From a checkpoint of a small mixture-of-experts model trained on Wikipedia.
Size: 19 layers, width 256, vocabulary 22169, 56.2M parameters.
Experts: 48 experts in each of 10 layers, 144 ReLU neurons an expert, 3 picks a token, a sigmoid router, a shared expert of 192 neurons.
Below are experts of layer 4 (counted from 0) of a mixture-of-experts language model. Rows are named router (the router's row for the expert), up (a neuron's input weights, with its number) and show model dimensions 0-255. Each number is 128 + 32 x the weight over its row's rms, rounded and kept within 0 to 255.
After each expert's rows: a language model's description of what the expert responds to. This comes from a sample of Wikipedia text that the model never trained on.

# expert 13
router [ 96 150 150 108  67 145  84 120 132 140  76 106 115  98 108  68  67 178 119 117 149 115 109 150  98  77  96 172 167 155 141 133 137 165 180 126 145  92 155 125 125  79 148  80 168 169 103 225 129 168 119 141  97 114 138 139 126 119 149 157 152  84 161 177 127 130 129  80  70 127 118 142 158 137 185 154 126  50 117 119 129 155 125  93 147 107 155  93 178  92 115 115 121 149 112 130 109 162 108  42 107  67 147 188  92 141 113 118 151 131  65 117 178 155  81 148 108 138 136 153 123 153 122 166 147 131 141 153 135 100  87 176 121 138 174 113 137 148  93 120 125  94 119  90 150 136  98 157 101 102 102 138 108 182  96 196 151 129 175 116 167 142 129 126 163 141 101 161 155 166 111 128 122 111 101 122  55 132 140 132 121  75 117 135 170 111 122 151 182 112  76 128  86 124 115 149  97 135  80 105 235 142 186  92 158 131 169  26 134  92 122 111 109 111 113 140 146  88 145 202  92 146 188 156 176 163 136 139 146 169 157  53 119 107  52 115 135 136 159 153 106 117 142 114 140 146 127 109 133 148  72 137 121 144 136 152]
up1 [156 155 123 132  96  85 137 102  79 155 178 156 111 111  74 107 113 142 125 131 143 180  61 111 111 115 175 113  99 164 149 180 141  73 125 100 120 155 112 146 167 139 128 182 118 136 115 171 183 128 128 109  99 165  99 103  96 177 147 212 136 119 175 126 101 145 104  82 108 123 146  46 144 121 173 111 108  90 197  62 165 150  97 174  90  89 143  78 140 157 139  87 120 135  84 149 102 154 140 152 134  81 102 169 103 139  99 121  73 141 125 136 142  41 158 120 108  87 131 108 111  92  98 148  81  70  41 120  94 105  92 176  98 151  66 171 148 104 100 159 191 144 117  95 146 136 120 111 117 153 116 127 137 152 104 110 137 189 174  94 199 144 118 110 114 128 103 162 151 121 105 159 130 101 103 115 154 141 174 159  29  91 126 125 120 149 130 124 138 145 141 167 150 112 133 126 163 112 126 138  88 128 158 115 130 129 123 135 179 157 131 166  78 128  63  51 152 130 159 115 103 141 173 163  71 167 137 121 142 148 202 161 109 117 151 141 108  97  76 139 151 103 156 191 118 113 112 107 179 110 140 152 143 132 151  89]
What it handles: Sentence-initial words. Capitalized words opening a sentence or title, such as In, A, On, At, After, However, plus word-final pieces like ly, ed, leased.

# expert 41
router [112 189 118 132  67 143 144 155 109 140  89 121 124  90 212 147 112 133 170 161  97 174  96 163  84 146  71 145 111 147 110 184 135  49 126 102 114 106 124 160 148 110 134 144 120  83 100 125  92 169 112 162 163 111  96  91  82 120 132 160  88  93 153 151 120 141 173  44 112 120 150 121 119 112  83 198  90 170 156  65 174 168  67 106  81 152 153 186 114 139 119 120 144 116 114 138 133 134 187 127  99 124 116 174 141 147 110 115 142 109  94   9 129 156  89 112 177 105 127 123 140 131 180 130 159 153 148  98  62 149 201 148 141 107 137 139 104 181  68 136 133  84 115 141 133 121 129 148 108 200 102 144 114 157 164 120 138 148  95 102 162 146  90 165 203 127  48 122 198 209 131 155 101 121  61 127 104 149  87 134  88 123 119 121 128 154 114 135 115 136 173 188 110 110  52 121 108 156 147 126 128 117 156 125 131 122 132 123 134 135 173 162  84 155 146  98 143 118 133 117 146 122 131 144 152 136 118 124 156 103 159 122 138 118 155 150  95 151 146  85 149 102 148 171 132 139 124 123 142 118 189  54 158 118 111 173]
up0 [138 156 131  74  51 128 164 117 122  99 148  87 106 101 114 115  98 111 119 183  72 150 126 145 127 110 175 133  73 148 177  72  95 153  91 133  83 121 114 153 115 129 109 180 131 136 174 151  59 124 114 170 124 178 124 131 155 124 154 106 151 156 206 186 114 103  72 132 128 112 106 121 119 136 109  37 162 174 156 172 187 155  81 127  98 160 133 159 146 115  87  65 143 129 122 119 103 128 132 143 102 118 110  74 154 101 106 109 146 187 116 129 160 146 143 139  93 145 157 181  92 100 187 132 134 124 135 151  77 127 159  78 106 110  79  63 129 185 121 155  95 137 177 119 175 123 126 128 112 131 126 196 101 137 127 139 139  94 113 110 142 100 158  96 148  89 149 142 157 164 170 152 110 135 120 140 104 142  94  74  93  80 123 105  84 108  49 123 178 108  89 152 190 128 137 153  95 150 106 100  60 172 112 141 131 116 163 160 126 134 110  64 100 114 111 130 116 121 153 116 146  87  93 184 135 209  99 107 148  71  86 107 154 135 101 130 115 104  50 145 195 171 152 112 200  89 134 139 152 135 138 117 107 160 142 131]
What it handles: Short syllable pieces. Vowel-led middle pieces inside words after an initial consonant, such as ush, ass, amp, unk, all, often in species names.

# expert 10
router [128 119 120 140 149  85 122 135 127 175 105 133 131 105 163 167 114 176 136  92 109 157 110 164 121 198 111 141 138 137 108 174 106  70  83 110 196  80  57  86  63  91 157 163 153 101 108 133  94 157 109 101 175 131 153 118 127  36 126  97 158 130 141 122 124 123 172  98 176 103 148 137 151 134 121  83 110  71  92 104 138 153 122 106 100 119 152 182 217 129 105 127 177 110 105 184 158 131 178 178 103 152  78 126  65 153 140 143 137  88 165 118 152 107  94 154 114 148 180 131 142 155 138 135 125 143 173 147 173 191 108 101  95 126 141 134 143 135 132 132 145 133  65 116 114  98 133 155  93 135 160 137 125  82 163 110 123 163 146  88  97 144  82 184 143 154  57 135 147 126 153 119  74 153 115 113  72 118 186 153  90 122  75 167 177  86 148 161 103 147 130  97  94 114  40 126 119 141 167 132 205 108 129 130 153 129 163 149  97 120 193 104 110 151 148 158 152 102 183 120 203 102 177  98 117 125 135 156 165  71 131 141 138 108 121 130 151 130  89 139 160 110 117 122 143  71 101 104 130 137 116 207 121 106  76 172]
up0 [ 98 120 121 141 132 147 167 122 131  84 134  87 138 125 154 105  71  95 158 133 168  96 141 138 177 106 132  93 184 125 124 150  86 158  46  95 118  79  72  90 155 112 161 109 168 175 161 119 111 135 122  88 106 147 116 135 148 107 145 185 160 139 129 110 124 127 109 127 156 176 135  94 172 151 162  58 111 115 158  96 121  95  93 131 139 188 178 107 119 138 145  54 129 143 162 113  98 159 101 130 144 153 146 116  87  90 163 101  74 127 124  88 116  85  20  78 188 196  94 102 139 137 143 151 138  55 133  96  69 159 157 124 158 157 142 120 162 156  83 140 127  96 108 147 129 206 122  67 126 124 148 106 120  94 173  87 128 166  90 120 192 140 141 163 125 169 102  71 106  62 143 127 141 116 115 141 127 136 136 107 100 142 118  58 158  82 157  96 147 138 176  83 129  71 129 131 144 109 130  56 199 175 121 138 104 135 141 114 119 123 117 147  70 129 121  98 160 108 164 101 134 133 155 165 106 150 122  98 123 135 128 106 141 116  97 151 157 126  89 115 167 143 180  61 103 134 106  31 140 121  95 108  90  93 165 122]
What it handles: Table and markup delimiters. Table cell pipes, section-heading equals signs and opening quotation marks starting list items or titles, such as == Songs ==.

# expert 38
router [148 150 138 145 128 136 129 176 115 142 121  77 110  73 166 114 115 184 155 143 158 163  89 163  80 107 149 120 102 128 109 149 121  78 200  98 115 118 141 138 134 127 107  98 112 153 105 114  97 156 146 163 125  59 113 124 100 131 113 110 179 101 173 143 112 117  84  99 119  92 188 121 218 194 105 119 117 137 114 126 161 163  79 157 107  86 130 107 220 172 153 115 184 159 143 205 128 139 177  84 120  71 120 109 141 132 105 108 145  36 131 155 151 113 114 102  93 104  89 103  82 139 167 170  81 139 127 158  88 170 115  97 164 137 163 100  65 168 118 138 164 162  73 143  72 145  81 153 112 127 102 134 134  98 127 193  65 111 138 150 117 139 113 171 154 147 142 118 135 176 180 196  96 124 133 204 114 116  97 153  90 123 162 123 141 174  83  95  75  82 151 142 113 109  67 104 118 139 128 156 137 113 153 137 122 103 162 149  59 137 145 135 145 123 211 173 145 125 130 111 139 142 187  80  98 120 145  90 139 111 176 123 139 172 131 140 151 123  96 147 115  96 160  80 101 156 156 134 127 125 148  86 164 124 109 164]
up2 [131 170 125 129 139 118 120 186  96  91 156 156 190 136 145 149 145 190 100  67 115 121 159 121  76  81  60  93 142  30 131  81 107  88  88 153 124 118 118 174 148 134  66 144 122 101 142 127 129 149 115 115 117  82 116 112 112 121 170 168 160 177 166 154 168 104 140  81 117 113 134 105 137 199  42 126 144 157 140 134 176 134 132 158 136 188 169 139 148 130 169  94 130 152 158 134 160 111  79 169 143 129 164 131 109 141  75 106 131 112 146  94 112  96 144 113 117 154 107 142 138 124 166 173 114 105 116 118 152 119 193 165 110 109 123 116 169 187 201 129  66 141 141 161 119  84 143 148 115  73  71 109  61 119 100 158 130 189 103 138 207  89 154 123 116 112 152 151 116  83 109 125 140 169  96 144 169 156  82  74 120 143 102 123 182 148 105 209 153 137 139 111 110  86 177 165 155 109 205 124 131 149 132 133 164 118 153 172 143  71 158 118 128 152 131 144  90 160 122 147  58 110  91 127 110  86 111 123 165 153 106 139 106 148 125 138 125 120 144 128  91 150 133 132 148  97  45 134 146 179 140 193 137 115  77 131]
What it handles: Common nouns after articles. Common nouns, and the article a itself, after a/an/the, such as population, means, way, chance, land, tax.

# expert 34
router [169 115 109 168 100  64  93 137 108 121 128 124 156 147 178 104 149 143 117 154  98 112 150 145  25 112 131 169 122 139 114 122 143 117 139  98 105 114 103 103  98 134 181 127 169 207 170 180 130 135  73 106  88  48 113 135  96 142 127 171 171  25 161 117 170 117 118  83 107  70 129 133 175 166 149 133 112 138  85 110 121 121 140 110 100  90 137 172 105  97 179  72 203 125 169 181 121 179 135 126 130  79 132 113 119 152 100 123 175 100 122  89 140 127 127  88  79 139 134  82 169 163 173 147  90 150 159 168 156 109 131 128 156  88 174  66 146 162 127 156 144 115 155 105 159 171 106 115 139 134 151 119 143 110 121 130 199 103 114 170 133 139  72 117 197 168 126 143 158 154 104 152 112 205 144 149 129 140 113 143 122 134 109 138 169 167 137 134  99  65 103 128 105 107  96  95 182 146  85 151 103 103 122 115  95 105 164  77  97 122 113  88  61  93 212 112 137 138 137 141 157 122 124 127 161 109 115 123 139 110 134 165  83 119 113 189 187 133 151 128 169 163 170 125  85 161 111  88 177  84 177 120 147 148 126 133]
up2 [117  93 132 132 129 136 177 104 119 124 114 175 116 206  79 116  85  83 164 205 173 102 114 160 116 198 131  98 125 140 132  60 135  88 130  94 150 114  90 137 169 147 141 122 113  74 136 120 176 134 129 168 124 124 112 141 106 102 186  97 119 115 122 124 129 111 131 154  91 129  90 130 142  95 152  60 108 131 127 164 198 145 161  96 151 131 169  94 110 115 164 105 108 100 160 156 108 112  80 150 126 135 186 100  74 118 115 109 126 159  98 129 116 116 146 173 170 148 167 141 120 100 156 173 148 119  62 202 141 124 158 130  88  79  92 140 126 114 104 161 124 196  76 187 134 141  70  79 164 143 146 158 150 156 111 142 161 179 138 172  91 114 150 145 102 146 127 183 104 106  42  97 160 108 119  94 123  98 186 110  92 187 170 158 141  92  82 131  87 125 156 136  98 112 107 102 153 131 116  76  99  68 169 120 111  77 169  79 139 121 116 117 102  79 164 112 154  94 121 112 110 121 111 133  66 159  71 150 141  87 180 114  91 117 126 143 138 110 100  47 145 118 118 101 181  71 158 172 128 115 109 101  91  99  70 124]
What it handles: Verb and noun suffixes. Inflectional and derivational suffix pieces completing words, such as deb-ated, adv-ances, wor-ried, -ation, -ized.

# expert 16
router [ 99 117 118 187 110 145 139 135 115 126 119 125  60  85 154 151  72 102 180 137 130 108 102 162  97  73  66 127 127 148 164 197  99  87 157 175 112  79 135 120 127  96  89 131 170 139 123 152 102 129 122 116  97 106 115 137 120 134 120 145 128 112 154 118 148  53 160 111  90  95 117 146 196 115 147 136 101  93 159 100 182 125 140  83 151 137 111  71 133 106 123 153 137 155 109 122 149 141 136 138 101 155 181 153 133 167 146  81 150 148 116 195  61 117  64 130  27 125 125 128 101 142 184 125  49 141 171 144 113 138 173 118 163  70 132 102 103 156 118 201 192 163  74 163  90 147  62 165  96 143 146 146 116 176 146 193 151 123  96 132 137  97 126 148 129 112 135 178 148 199 193 173 120 132 135  92  95 176  89 133 110  79 186 135 134 158 140 120  86 134  89 125 109 115 164 112 115 227  74 119 136  77 138 115  99  92 136 132 116 156 134 136 122  74 122 147 137 117 137 143 121 142 146 144  88 179 133  50 140 154 136 172 139 157 134 146 136 150 108 122  92 135 140 129  52  82 153 111 134 135 151 135  98 136 161 161]
up0 [131 128 139 117 121 108 146 129  30 138 124  83 144 136 163 116 133 104 139 130 119 104 162 111 138 146  60 123 160 134 150 156 168 149 122 175 141  79  69  96  81 128  90 127 102 125 102  86 168 161 144 112 169  80  93 117 100 134 142 149 144 160  96 147 116 116 128 156 102 123 173  92 139 177 167 173 105 167 121 129 150 121 117 143 153  71 165  89 119 159 182 177 105 147 119 141 185 165 142 147 131 126 112 152 139 118 113 140  90  80 132 100  91 144 114 136 105 160 135 167  67 149 100  96 111 149 170 165 161  93  92 184  82 130  82 124  99 131 105 122 122 142 145 128 137  86 117 147 133  80 138 112  74 177 163  68 202 174 133 112  90  82 132 144  55  45 121  45 134 115 204 163 129 117 126 117 121  58  76 101 105 135  92 126 142 122 166 119 134 128  81 183  91 102 124 139 142 101 126 129 180  88 103 149 143 154 178  60 108 142 183 168 163 177 107 134 151 123 124 120 146 122  87 122  94 165 192 120 173  77 121  98 109 140 144  99 191 137 124 112  81 115 149 151  94 117 159 121  53 162 142  74 188 143 135  75]
What it handles: Mid-word name fragments. Middle syllable pieces inside foreign proper names and taxonomic Latin, such as op in Popescu, ec in Poeciliidae, ough in Poughkeepsie.

# expert 12
router [ 84 149 182 116 168  81 121 157  86 116 125 124  91 115 201 209  97 143 127 116  89  82  96 131 118 158 134  97 132 169 122 159  91 128 119 117 151  90  75 117 144 108 126 150 129  90 117 135  79 116 114 154 144 109 150 169 147 114 104 112  83 115 144  89 133 135 163  87 114 142 132 145 115 175 151 110  97 123 118 102 174 158 100 147 146 122 156 111  86 132 132 166 141 113 157 155 133 151 126 184  60  57 118 124  96 182  50 152 177 132 127 119  75 147 121 156 102  65 137 135 149 116 137 139 115 120 122 146 148 134 115 109 173  87 165  88  95 138 113 134 121 181 139  97 149 144 149 144  89 146  82 130 136 125 102 102 127 165  15 145 157 145  88 174 131 158 130 102 171 162 122 155  97  98 133  97 117 139 167  80 117  85 122 164 115 103  71 121 112 107 108 188 108 113 172 159  25 133 123 191 188 119 138  77 127 107 150  87  90 111 174 135 137 106 111 154 132  68 165 151  98  78 176 172 167 127 170  81 200 117 141 154 119 122 139 128  83 169 160  98  91 207 160  62  98 174 139 134 107 143  92 105 174 125 138 165]
up0 [148 159 204 166 150 122 115  98  94  78 117 153 176 111 127 171 207 140 103 124 175  96 149 137 158 146 119 146 127  93 145 134 177 150  76 108 193 139 143 155 115 115  88 130 143 176 100 188 158 114 145 113 170 104 103 177 146 126 110 162 110  79 134 144 189 152 142 161  98 153 165 167 124 144 137 148 148 109 203 125 148 177 108 110 115  80  98 116 119 113 154 143  86 114 203 118 129 139 135  93  86 126 120 149 127 117 117 103 164 122 109 134 135  77  85 131  92 116 190 137 103 127 143 122  80 180 111 108 101 118 147  57 197 150 108  80 140 101  97 136 147 120 166 140 148 125 120 195 123 159 115 163 129 154 121 139 156 155  63 145 103  86  16 144 199 175 137  97 176  88  75 118  72 160 142  88 173 179 123 116 135 148 112 104 101 155 100 156 197  21 112 118 174 134 103 114 126 124 124 151 140 163 111 127 138 140 156 137  73 160 198  70 116 128 141 190 125 109 160 171  64 143 154 108 127 143  84  74 158 127 146 130 150 135 137 120  79 140 125 139 135 148 152 130 147 132 138 101 116 171 119 125 147 139  98 137]
What it handles: Table cell separators. Pipe and semicolon separators between numbers in statistics tables, plus month names in dates, e.g. 0 | 0, October.

# expert 9
router [106 158 129 128 172  63  84 105 115 191 125 171  58 124 188 205  92 196 129 120 135 151 101 162 140 145 107 122 172 149 162 106 139 146 118 118 158 119 110 143 108 101  91 144 141 140 126 135 159 174 116  76 151 122 150 121 130 205 115 140 146 133 157 184 136  90 147 125 147  91  88 107 140 142 148 104  97 102 156 105 158 158 127  90 122 162 151 158 169  83  94  94 165  87 170 111 132 154  94 142  84  68 108  96  85 125  88 157 116 103 145 132  98 157 105 160  85 148  71 154 110 173 141 148 157 158  96 156 162 157  83 110 178  79 132 115  95 145 104 160 201  88  87 114 118 164 149 113 111  89 127 172 183  77 194  86 163 142  78 123  92 135  90 195 130 152 107 161 150 141 104 163  94 105 136 147  95  88  96 120 108 113 128 196 110  70 147  95 156 113 146 137  85 125 114 144 116 153 155  94 168 130 116  97  84  96 156  73 104 117 105 101 110 157 143 135 142 117 145 150 138 137 212 129 131 144 144 121 186  45 146 108 202 157 125 165 114 152 203  85  89 120 135 137 133 160 123  62 125 133 116 136 124  69 121  92]
up1 [149 106 137 117 155 181  97 163 116 112 102 138 113 136 141  88  90 114 174  86 155  85 180 144 150 122 144 135  95 160 133 187  66 102 189 125 111  93  83 160 114 173 130 147 155 140 147  67 179 142 155 171 157  82 122 108 136  53 138 181 165 144  76  82 110 103 100 121  96 101 165 130 152 130 161 102 133 190 109 145 124 131  90 143 154 159  92 180 100 155 148 128 162 181 104 202 104 168 139 158  98  94  64 123 123  86 150 120  94 137 136 147  95 155 161  69 160 116 157 192 147 116 165 153 112 151 128  88 157 140 158 119 183 126 129 152 148 135  57 118 124 139  99 160 118 116 177 159 114 113 138 144 103 149  64 101 138 165 116 146  84  92  79 153  90 140 124 127 104 125 204 111 142 148 150 107 129 156 108 192 133 155 130 158 157  92 131 128 116 105 195 154  55  65 122 140 139 109 125 165  85  94  76 173 178 140 114 163 108  86  91 132 147 106 182  67 144 140 157 133  86  83 133 131 121  89 142 190 167  87 128 193 136 148 110  96 155 131 154 103 181 155 105  87 144  95  85 163 120 188 134  82 145 115 121 135]
What it handles: Table cell separators. Pipe separators after a name or entry inside sports, election and filmography table rows, plus some line breaks, semicolons and dashes.

# expert 32
router [103 130 157 158  84  75 117 162 108 170 127 130 134 116  83 154 107 162 127 138 111 110  96 119 121 122 133 160  74 169 106  86 114  69 152 139  99 114 125 129 116 129  87 104 135 147 140 157 111 165  98 133 112 113 107 119 158 153 154 132 132  39 139 139  96 146 149 160  88 108  87 112 155 139 135 169  77 142 135 132 149 143 103 146 138 136 159  83 125 104 104 111 111 148  99 150 187 160  85 207  69 118 122 114  69 148 166 159 168 127 166 130 181 140 121  95  79  95 166  92 108  90 203 158 142 144 122 141 136 107 119 174 115 121 145 103 117 156 137 136 163 109 102 118   9 158 162 130 136 123 158 132  97 160  78 160 116  84 106 128 106 142  68 191 120 151 200 120 151 154  57 154 100 118 101 121 135 159 139 122  98 142 140 207 104 137  79 171  75 130  74 131 116 123  80 110  79 156 160 108 134 123 173 172  90 113 150 140 111  94 173  95 100  78 137 118 140 120 170 110 210  77 166  91 194 171 137 148 122 132 117 101 143 113 115 152 120  59 123 144 139 183 176  96 120 234 123  98  96 169 137 102 105 138 146 101]
up1 [164 127 121  90 188 167 102 144 158 150  54 137  71 105 126 156 169  93 134 110 136  65  95 126  99  76 130  73 134 141 162 133  91 149  82  75 194 133 161 134 150 152 185 118 180 148  94 163 104 112 122 157 171  62 169  71 171 126 133 116 102 123 128 115 194 104 125 129 127 116  97 135 137 137 159 125  95 136  91 109  80 164 148  81 128  95 131 141 138 134  69 104  87 133 113 198 104 126 125 170 128 114 126  79 109  80  89  77 207 150 146 117 114 175 128 155 149 107 103  91 156 101 125 135  85 126 108 115 135 147  79  71 146  66 123 190  76 137 126 145  55 113 122 164 134 149 189 110 147 136 118  97  90 156 116  82 118  75 150 131 128 184 134 179 145 102 137 122 104 136 131 113 122 111 122 200 150 127 154 159 143  85  93 178  82  89 143  67 151  70 102 127 150 101 102 117 150 190 140 108 143 188 153 101 132  90 116 132 146 185 119 146 111 142 148  47 111  92 118  64 126  51 128 109 107 139 169 160 179 128 129 139  96 144 125 123 158 155 142  84 148 178 148 129 128 123  93 141 141 127 157 126  61 142 145 141]
What it handles: Verbs, dashes, connectives. Narrative verbs and auxiliaries after subjects (had, took, stated), to, by, which, plus dashes in date ranges and minus signs.

# expert 22
router [140 107 117 193 128  96 155 114 131 206 152 153  85 132 128 138 148 213 130 117 123  97 117 164  82 150 110 123  81 147 104 142 142 132 154 155 175  90  91  92 134 118 148  92  98 182 106 139 133 176 113 121 120 117 119  94 147 118 100 118 140 120 181  88  99 153 135 134 104  81 120 114 170 148 153  91 105 156  96  71 164 168 123  94 128 135  83  99 164 112 101  62 165  68 116 116 165 157 172 120  98 114  89 114  37 160 137 128 134 135 131 135 152 106  96 162 136  98 113  63 140  61 141 156 126 171 127 171 149 110 115 150 106 150 168 136 146 133 137 139 166 103 100 108  83 100 131 195 113 149  86 106 136 134  81 179  68 154 103 150 126 169  89 150 200 131 112 164 158 189 120  97 118  93  25 128 130 107 148  98 135 126 167 165 172 106 103 149 124 129 137 167 136 122 103 102 115 116 100 130 227  88 156  79 122  55 140 113  92 102 143 158  79 123 190 185 165  85 126 129 191 133 155 122 158 132 115 132 133 138 128  86  78 156 115 160 139 144 161 135 135 168 206 122 146 172 108  65 108  81 106 138  92 130 137 127]
up0 [ 77 116 152 133 167 166  81 189 131 187 148 147 138 148 138 153 142 113 129 138 127 118 133 133 184 110 160 114 139  90 177 216  49 109  81 125 151 145 137  86  76 115 128 186 156 136 139 127  75 120 119  98 136 147 167 154 139 154 132  76  99 100 120 131 120  87 120  71 128 116 121  84 124 105 150 148 161  77 117 106  94 163 118 128  80 148 117 109 144 132 138  79 130 189 213 102 133 164 146 164 113 171 154 139 104 149 153 110 126 164  80  40 137  80 133  75  81 148 206 156 222 119 116 121 106 107 102 137 139  89  88 105 136 100 170 138 180  81 143 152  87 161 151  97 150 125 158 144 142 192  97 131 113 161  92 124 136 173 123 161  94 146 150 132 163  81 125 124 109  85  98 132 107 110 137  94 145 175 165 159  96 159 196  79 126 136 108 107 123 108  99  70  84 150  83  71  97 123 125 172 165 113 143 136 127 162 153 114 121 104  60 175 145  96 143 121 110 120 120 176 114  92 124 114 131 157 123 124 169 166 124 166  96  97 135 147 156 107 116 166 165 101 123 123 165  61 170 208 156 165 130 159 149  93 139 105]
What it handles: Verbs after subjects. Auxiliaries, copulas and adverbs following a subject in running prose, such as was, is, had, also, been, not.

# expert 19
router [129 151 135 150 127 141  97 117 137 168 128 148  93 102 102 190  97 120 120  86 139 112 133 175 112 132 117  96 141 147 107 176 177 177 104 123 186 149 123  85 111  94  92 125 104  91 130 144 141 137  97 169 157  38 174 127  84 132  61  77 182 106 151 163 130 194 136 177 114  90 125  93 159 109 183  81 112 110 159 139 178 169  93 122 162 154 152 111 170 139 134  94  88 172 161 204 151 169 163  91 137 141 110 117  73 112 133 158 117  76 142 129 133  99 107 140 108 129 176 111 120 122 105 157 114 128 157 139 119 108 137 128  97 112 145  82 165 140 133 135 126  94 149 112 158 147  85 140  86 153 182 156 118 119 128 165  81  78 105 129 154  90 105 156 174 136 131 115 196 137  91 160 129 126 138 130 147  91 156 126 105  85 154 153 127  99  93 144  66 123 142 121 133 146 103 101  87 178  96 119 165 151 128  89 122 158 228 139  84 131 158 135  60 100 212 148 123 127 109 141 205 123 175 121 118 141 119 128 172 121 161  90  74 115 124 133 160  40 205 136  67 125 117 108  59 120 132  74 165 124 123 115 129 175  68 137]
up0 [137 183 110 179 107 127  98 147 120 109 165 129 134 181 168  83 133 167  93 167  94 184  89 167 112  82 116 115 148 109 168 140 130  94 137  93 162  93 106 140 121  91 167  84 115 149 154  66 116  76 118 129 145  71  93 109 146  54  62 135 158 167 150 139 116 131 161 138 131 101  90 113 122 124 128  79 224 132  84 109 129  97 106  94  62  89 155 128 128 104 105 141 157 150 137  93 189  84  91 111 192 106 154 130 106 136 184 165 119 120 139 123 125 124 173 141 114 143 181 140 142 154  90 207 129 107 107 143 146 171 149 116 142  91  76 125 115 132 144 122 158  96 169 202 128  98  75  89  79 120  92  87 111 117 132 110 188 125 124 139 101  71 191  98 100 132 146 107 159 150 160  83 112 120  65  84 100 134 139 101 143  65 152 131 153 169 147 142 144 145 147 157  91 127  96 128 107 106  89 138 104 169 150  77 116 179 155 168 111 114 141  74  72 135  76  89 143 133 148 156 130 120 141 101 162 152  95 110 117 147 121  80 118  99 176 149 113 143  96 103 103 113 118 119  56 133 128 146 154 170 147 147 215 208 105 137]
What it handles: Determiners. Articles and possessive determiners before a noun phrase, mostly the, a, his, their, its, often after a preposition.

# expert 44
router [163 154 165 202 100 137 130  93 117 160  79  97 145  74 103 167 135 159 162 102 119 125 134 137  89 161 107 235 115 148 108 117  83  91 171 106 118 133 107 147 111 112 115 120 147 102 133 122 160 126 115 171 132  83 157 105  68 190 139 121 133  75 152 123 102 123 110 166 106 132  66 145 207 160 156 124  93 112 100 127 156 156 114 125 111 128 174  86 159 111 145 107 134 182 108 191 122 173 141 110  84 138  95 121  81 120 139 127 168 104 170 135 110 132 102 115 163  96 115  75  87 129 183 142 155 127 147 121 154 103  76 179 134  84 119  52 133 154 120  98 170 107 118 201  92 185 180 145  88 197 142 117 125 125 113 145  89 118 114 100 150  89 128 175 151 158 117 130 127 213  40 115 108  90 158 133 124 154 163 126  94 101 129 130 163  74 113 150  60  75 108 107 114 116 101 111  86 158 177 144 164 123 141 149 104 111 184 138  59 127 157 146  60 113 208 119 174 137 122 161 140 114 109 144 132 174 155 111 132 102 168  85 120 116 100 132 141  88 141 101 139 163 137  98  91 144 167 171 137 181 146  94  96 121 123 145]
up2 [144 148 119 110 112 141  86 200 158 102 110 131 143 151 143 140 106 132 163 128  58 115 137 135  77 140 158 155  66 127  95  81 133  77 119 100 171  88 139 103 136  91  85  45  92 148 102  76 136 155 135 105 130 149 108 150  93  79 100 148 109 131 134 153 103 102 135 132  88 102 144 142 137  94 109 117  79 175 121 155 150 130  91 118 161 121  99 153  82  61 171 172 134 107 131 141 122 126 167 120  58 119 110  63  52 108 110 126  94 147  67 127 102 131 123 195  97 122 147 121  85 134 130 155 106 111 156 155 145  96 149 161 104 103 116  72 185 128 121 154 170 115 139 174 183 142 130 127  71 110 105 126 153 144 110  91 159 125 150  77 109  83 119 135 146 155 151 105  78 137 128  72 166 122 123 152 109  93 100  82  85 106 185 131 178 121 120 157 134 151 148 140 199 168 160  77 133 116 168 137 189 112  94 143 112  69 135 105 119 131 108 124 132  72 124 147 172  92 113 101  81 154 113 162 115  92 150  91 177 113  65  55 193 103  40 135  85 107 178  53 132  97 157 153  99 119 109 163 177 111 139 132 129 148  82 149]
What it handles: Particles and spatial prepositions. Prepositions and particles after verbs or nouns, such as over, up, between, back, about, under.

# expert 5
router [ 82 131 159 136 183 125 153 140 126 146 118  87  98  92 160 191  78 118 157  99 140 107 129 158 109 172  86  87 144  97 116 159 160 147 127 145 110 111 121 101 118 113 104 120  90  93 189 154 109 116  63 167 203  78 147 102  91 110  62 121  91 123 134 119 160 117 105 109  79 131 177 120 130 107 128 153  86 138 149 117 152 195 133 128 123 133 135 127  95  92 118  99 124 125 127 152 206 145  76 172 145 138 150 110 148 158 105 120 143 115 143  59  30 120 104  95 112 156 127 123 104 140  89 165 164 113 170 134 175 121 116 165 165 102 130  77 133 126 188 124 156 191 110 122  72 191  68 121  50  97 133 160 102  76 159  94 161 137 123 173 136 141 124 161 129 131 174 127 136 173 160 165 126 112 158 112  86 110 163 115 104 101 210 181 101  62 123 191 102  64 121 117 137 121 143 109 142 214 151 175 146 150  91 140 125  92 121  92 155 156 129 154  71 120 120  99 135 110 147 185 113 120 136 115 127 144 147  95 177  84 167 164 164 140  96 122 120 127 110  92 122  93  87  86 132 142 132 115 128  71  85 140 171 145  93  74]
up0 [108  85 184  86 158 140 138 102 124 132 105  88 127  68 143 126  97 155 149 167 153 155 153 124 102 122 134 134 172 108 126 140 181 138  78 121 151 156 123  91 136 123 128 135  30 115 171 111  80 134  84 162 108 135 128 143 125 122  96 160 104 109 118 114  92 164 142 176 146 115 110  80 157 108 143 172 141 152 168  89 145 172  90  94  90 169 108  91 118 157 184  55 125 146 142 182 157 128  58 132 143 157 105 107 112 173 120 147 123 131 122  83  99 113  91 107 138 181 128 159  83 112 124 135 177 122 179  61 174 185 155  74 136 130  92  77 145  99 110 133 171 113 170  99 112 168 106 196  77 163 120  95 135  75 139 141 161 130  67 144 117 150 162 166 172 151 120 154 148 133  95 137 131  95 130 144 124 218 130 157  50 150 206 137 122  69 138 148 202 118 154 169 130 165 134 105 132 135 122 118 108 182 140 139 114  91 121  95  85 128 142 134 109 117 119  44 114 127 139 140  34 120 131 166 140  63 120 192 112 155 129 105 114 192 153 113 113 166 149 116 148  92  95 160  96 143 139 168 124 102  92 133 161 139 139 116]
What it handles: Noun after article. Nouns and direction words right after the, on, at or in, as in the beginning, the South, the morning, New York, United States.